Weights of a small mixture-of-experts language model, trained from scratch on English Wikipedia: 102M parameters.
Below are experts of layer 9 (counted from 0) of a mixture-of-experts language model. Rows are named down (a neuron's output weights, with its number) and show model dimensions 336-447. Each number is 128 + 32 x the weight over its row's rms, rounded and kept within 0 to 255.
Before each expert's rows: "comes before" lists some tokens at least twice as common just after its tokens as in all text. This comes from a sample of Wikipedia text that the model never trained on. Tokens count by the router's weight.

# expert 32
comes before: "| ", "|", "The", "===", "In ", "=="
down2 [155 147 119  66 171 121 208 160 127 115 181 136 117  76 118 172 159  91 149 124  84 162 119 102 150 127 131 113 123 116 145 173 128  87  91 165 182 132 144 129 116 145 157  99 193 113 124 116 124 101 127  64 100  96  58 105  99  84 150 129 134  92 117  76 112 107 133 121 204 109  94 153 146  96 124 135 120  99  92  95 106 169 109 135 110 117 156 149 147 117 218 104 163 116 141 172 154 201 142 150 156 129 112 114 110 124 114 151 107 128 154 143]
down3 [150 127 147 143 204 118 162  84 140 146  77 102 131 146 162  84 169 157 103 114  95 135 111 121 182  75  78 100 118 144 158 122 116 140  78 111 132  87 132 139 113 130 108 161 176  82 123 151 136 134 115 151 105  95  30 135 127 180 110 122 148 207 126 189  52 183 144 142 189 139 133 153 162  79 128 110 118 173 216 107 131 158 161  88 112 136  62 109 159 128 121 123 129  84 123 130 132 114 178 177 122 153 105 141 142 143 126 123 153 129 177 105]
down4 [132 118 146 112  92 118 206 112 136 167 123 170 114  60 171 172  81 157 129  83 119 168 181 113  34  60 144 125 151 104  73 114 179 140 102  86 139  40 127  99 161 151 169 163  88 165 130 171 130  90 154 145  47 131  81 151 185 115 142 145 143  99 138  99 132 126  85 187 129 227 192 163 158 117  70 147 115  90 118  87  99 171  82  82 142 108 148  99  87  97 186  69 126 148  91 147 133 138 122 168 108 171  93  36 216 160 180 129 161 152  68 104]
down5 [ 99 138 123 124 166 132 131 122 134 161 103 115  37 109 166 151 146 180 159 133 146 115  88 165 106 146  77 146 133 135 163  76 108 140  96 112 199  81 104 153 106 135 133 170 153 124 142 168 126 142 155 137 181 111 138 132 130  81 130 105  82 130 126 136 105 128 149 132  87 169  83 110  95  55 135 114  80 134 109 101 156 169 119 144 140 105 125 143 171  86 138 150  70 138 119  88 112 125  59 165  46  98 145  81 194 123 142  67 153 154 165  68]
down6 [148 114 100 101 114  58  89 136 154 104 190 129 120 117 180 120 107 139 144 111 121 168 100  87  98  88 139  76 151 166 115 196 110 136 109 108 147  87 144 149  89 166 140 144 126  95 141 158  90 113 166 134 143 158 146 143 155 117 133 131  96 139 159 108 146 113 214 179 143 137 132 132 137 152  75 100 109 111 158 115 135  76 133 159  84 152  80 101 125 146  99 113 171  92 115 104 137 147 193 138 129 207  76 121 140 177 162 116 153 151 159 128]

# expert 16
comes before: "\n", "0", "1", "3", "2", "4"
down2 [141 129 133 183 134 138 129 110 153 123 175 121 114 138 105 153  94 114 154 160  99 109 119 132 103 141 178  93 107  97 123 153 152 126 121 162 109 150 177 109  84 111 143 137 187 141 143 199 124 222  84 170 143  96  83  92 109 127 215 121 204 103 165 200 123 141  71  92 119  73 159  94 123 160 128 181  91  76 167 158 111 175  97  71 138 140 135 161  64 128 149 113  51 146  92 129 141  71 128 121 128  72 110 104 129 155 123 131 184  52 140 138]
down3 [122 137 146 103 147 123 209 102 145 106 118 145 105 104  96 150 158 135 111 144 100 138 177  61  89  70 181 114 112 143 173  64 142 114 105 180 162  81 169  75 185 123  82  99 174  90 110 133  86  78 152 106 162 150 142 181 128 141 123 151  94 177 144 139 124 106 122 141 104 109 109 113 127 105 137 127  72 153 118 161 188 149 131 126 151  98 100 158 173 120  97 139 127 106 112 117 191 124 115 116 132 130 167 114 126 135 156 104 152 121 146 166]
down4 [184 132 147 152 124 157 110 101 102 124 117 115 168  99 153  75 146 132 114 115 156 114 112  98 177  84 148 146 139 202  96 160 114 116 115 154 139 149 127  56 137 120 131 166 113 110 138 154 126 149  72 167  72  83 136 121 152  90 119 148 148 195 119 160 127 179 124 182 165 122 144 135 115 177 155  86 105 112 197 109 119 148 195 124  90  93 145 125  84  97 170 137 145 136  83 159 137 103 136 155 114 147  89 144 191  91 135 118 126 129 125 123]
down5 [117 127 102 108  92 124 155 170 173 129 125 172 121 161 155 122  80 121  98 108 118 175 146  97  90 151 140  70 140 150 130 128 131  95 153 139 143  99 117  99  96 140 157 117 116 114 145 132 135 115 135 155 164 114 105  58 161 153 206 120 104 116 105  91 165 156 124 104 120  98 153 118 138 153 100 115 149 170 131 130 118  83 111 135 137 142 131  83 158 131 212 136 100  46 131 103 178 122  92 147 158  97  64 126 119  67  87 128  98  65 127 131]
down6 [179  68 163 160 160  98 178 120 107 144 163 124 168 197  99 145  99 112 167 172 106  66 127 111 144 166 108 121  83 139 123 160 166 100 102 172  91 168 101 131  94 192 117 141 149 146 191 139 210 119 129 164 119 151 115  69 151 129 130 135 130 129 112 167 108 182 123 129  97 102 115 179  89 163 135 137 131 164 144 133 139  82 124 146  93 144 137 144 123 123  77  96 167 102 111 143 149 105  86 107 180 104 165  98  96 146 133 172 125  50  68  94]

# expert 3
comes before: "\n", "\n\n", "1", "2", " (", ";"
down2 [152  59 177 116 136  76 159  31 138 140 118  70 159 107 125 143 139 167 173 150 128 124 125 135 141 142 102 120 136 191 178 138  78 110 122 171 110 170 159 151 125 118 178  97 130 155 164  95 204 116 164  72 153 201 138 101  93 168 177 175 134 139 129 150 165  72 139 179  96 170 149 126 115 124  98 189 132  92 127 194 141 105 134 153 131 169  98 108  57  79 158  49 117  86 144 104 148 127 137  91 112  34 125 172 165 140 160 111 146 123 124 126]
down3 [115 150  73 117 107 143 208 135 159 136 140 124 120 129 154 143  69 152 108 157 126 124 117 142 137 145 104 130  80 130 168  94 152 104 128 162 127 138  89 108 154  93 146  77 118 148 123 161  82 115 129 135 163 248  60 135 112  90 119  94 133 123 146 158 138 132 107 140 149 115 137 119 106 126 126 148 104 104 134 135 111 170 115 125 152 106 111 118 143  94 163 128  89  92  80 146 149 147  22 144  94  79 140 132 122 129 155 175 215 104 134 114]
down4 [160 112  93 152 143 120  70 108 160  77  61 125 133  89 125 105 115 158 118 144 141  86 103 183 151  99 146 180  92 190 143 127 132 128 162 117 109 120 145 167 169  82 157 151 117 113 111 191  75 125  76 124 210 116 127 130 125 124  58 124 109 152 147 116 154 143 134  10 121 112 166 156  87 116 138 143 156 142 131 147 137 178 116 109 171 160  96 109  95 140  87 146 115 121  90 136 158 127 163 119 129 166 194 144 144 107 117  61 160 156 154 115]
down5 [117 100  76 136  71 124  91 127 108 142 129 120 120  92 134 163  95 148 102 131 115 152  77 175 143 122 110 127 150 138 125 133 181 121 110  92 157 136 107 134 168 107 130 163 107 123 146 145  78 113 171 104 147 128 156 104 121 149 199  93  97 160 124 139 171 157 107 161 152 105  87 137 182 104 113  74  47 175 160 132 120 120 119 122 197  58 103 109 133 111 111 159 152 142 167 131  99 166 137  92 196 131 144  93 114 140 143  52 130  98  91 125]
down6 [ 63 149  54 115 114 158 113 165 142  94 140 144  88 139 148  80 180 153  97  79  86 106 100 138 193 136 147 144 104  95 126 181 151 132 128  96 106  94 133 172 122 110 221 188 102 142 127  84 103 191  68 127 148 107 124  98 165 132 109 138 149 118 140 149 135 127 142 141 158 197 159  90 145 149 147 194 194 130 119 108 154 182 142 148 132 105 132 131 128 152 125 147 118  54 102 101 176 146 161 117  89  89 143 127 157 128 168 154 130 130 102 148]

# expert 17
comes before: "\n\n", " The", " He", " In ", " This", " It"
down2 [117 118 141 144 143 157 196 163 109 137 142 147 118  88 100 119 185 162 146 102 115 126 142  79 109 108  81 155 117  87 139 134  94 116  77 120 119 135 124 131 180 136 158 111 104 136 231 125 223 133  96 154 110 156 137  73 176 116 119 189 153 117 147 116 105 175 144 148 155 120 199 179 120  44 134 126 127 101 147 158 122 140 117 162 120 192 123 154 127 133 111 125 125 130 128 133 120 143 156 145 167 103 126 137 177 148 138 110  68 130 117 158]
down3 [148 107 100 150 114 120 102  76 111 104  49 115 184  85 136 131 160 104 141 157 185 139 181 153  81  97 145 137 134  87 148 144 222 149  86 132 158  83 118 142 121 143 114  54 132 109 122 158 118 134 139 164 126 120 101 133 140 148 133 126 140 117 128 155 176 119 123 109 160  97 172 143 161 131 142 133 127 132 113 142 124  99 140 171 118  93 150 163 167 108 138 105 146  99 111 139 116 108 134 134 117 160 118 197 108 114 156 124 175  87 123 141]
down4 [104 150 138 146 124 128 193 168 132  98 137 176 150 160 156  78 149 167 129 166  66 137  79 148 195 134 164 133 107 123 128  93 121 169 176 113 154  59 153 118 138  99 130  77 111  91 121 150 112 137 155 152  94 133 113  65 191 116 180 143 168  96 107 146 166 138  70 106 176 136 156 179 149 103 162 151 160 116 131 106 124 118 113 209  95 137 122 128 134 167 144 115 151 118  86 151 114 143 120 153 106 106 139 145 146  90  86 135 110 132 161 153]
down5 [145 142 111 174  43 190  32  72  98  81  80 184 166 107 167 138 125 109  80 159 140  33 136  96 108 103 112  98 142 163 171 123 122 101 140 176 133 202 122 144  77 169 139 157 133  84 168 139 112 136 166 201 139  86 148 175 151 109  69 160 136  88 185 119 110  60 121 151 138 135 180 114 139 118 143 130 175 106 127 170  48 176 136  96 127 144 159 101  84 103 123 151 109 148  54  79 154 122 146  94 168 155 134 142 114 144  95 110 134 141 148  89]
down6 [ 99 103 140 193 112  99 167 192 113  53 144  77 137 144 140 120 168 134  83  97 101  95 143 122 141 135 133 104 109 120  90 172  58 150 117 150 131  92 106 108 128  96 138 100 190 109  86 130 162 101 107 139  98 115 163 106 159 151 102  83 108  97 111 153 158 159 103 134 164 140 108  92 146  91 162 124 136 133 141 110 115 147 136 120 136 159  50 122 103 111 123 114 126 156  56 163  76 145 145  97 115 121  63 160 146  75 141 122 124 121 143  60]

# expert 28
comes before: "–", ")", ".", " |", ").", "),"
down2 [118 115 132  89  94 117  75 129 153  92 152 107 191 120 144 153 112 146 130 166  85 139 156 141 161  91 179 142 112  97 175 108 113 183 130 147 134 132 100 130  57 134  68 145 182 151 134 102 140 136 138 131 159 208 174 161 103 130 115 115 138 103 195 124  86 121  94 125 127 138 147 135 111 143 187  71 133  48 133 145 138 193 159  77 132 156 146 140 151 104 116 182 127 129  68 144 182 135 120 168 152 150  97 124 152 151 184  95 158 111 129 141]
down3 [106 136 122 164  64 100  88 126 126 113 141 107 113  68 167 170 167 153 105 213 106 174  93 142 118 134 195  68 188 136 146 100 157  80 124 137  92 137 102 163 126 121 126 163 145  92 174 163 132 149 121  91 199 130 155 149 160 183 184  73 108 137  87 164 159 142 131 105 134 123  50 166  88  87 102 161 138 120  93 106 116 122 123  90  96 107  88  96 104 155  76 151 131 164  91 174 122 155 105  83  99 115 173  87  97 105 114 134 106 120 114 129]
down4 [141 145 153 124 103  83 132 155  91 157 118 102 122 114 130 163  69 125 135 160 151 136 196 116 150 136  72 107 188 164  72  53  57 146 111 125 142 152 122 102  93 154 128  99  88 144 142 138 141 129 164 144 120 164 132 166 170  87 153 143 103  79 102  93 181 113 147 111 131 170 121 170 156 136 124 146 165 123  84  85 133 114 186  97  75 126 126 110 178 160  72 129 140 159  29  73 104 130 135 193 148 120 127 117 146 105  80  90 148 155 138 126]
down5 [146 113 172 153 121 141  78 200 128 158  63 132 134 120 125 108  84 172 136 145 174 126  66 115 162 118 122  94 112 108 141 133 136 123 155 157  96 146 178 115  83 129 143 107 108 126  63 108 105 151 155 174 115 129 140 135 188 120 112 136 141 106  69 145 162 130 118 144 126 123 103 189 165 122 166  94 155 116  62 108 101 135 129 123 100 148 141 119 108 100 178 166 119 117 139 138  70 125 112 130 162  98  92  81 130 147 121 108 229 120 120 147]
down6 [125  93 109 192 153  88 168 157  95 125 106 172 136 156  66 127 205 124 148 128 126 155 143 107 113 114 119  87  93 144 122 130  81 122 132 101 119 139 116  79 121 156 155 126  85  73 184 188 189 142 121  82 117 127 124 146 141  99 140 111  90  97 134  87 103 119 126 148  89 102 125  68  98  94 114  93 178 133 145 203 186 115 113 134 111  61  68 184 133  94 128 121 138 143 135 198 138 110 161 118 175 118 117 178  91 124  52 153 141  89 117 138]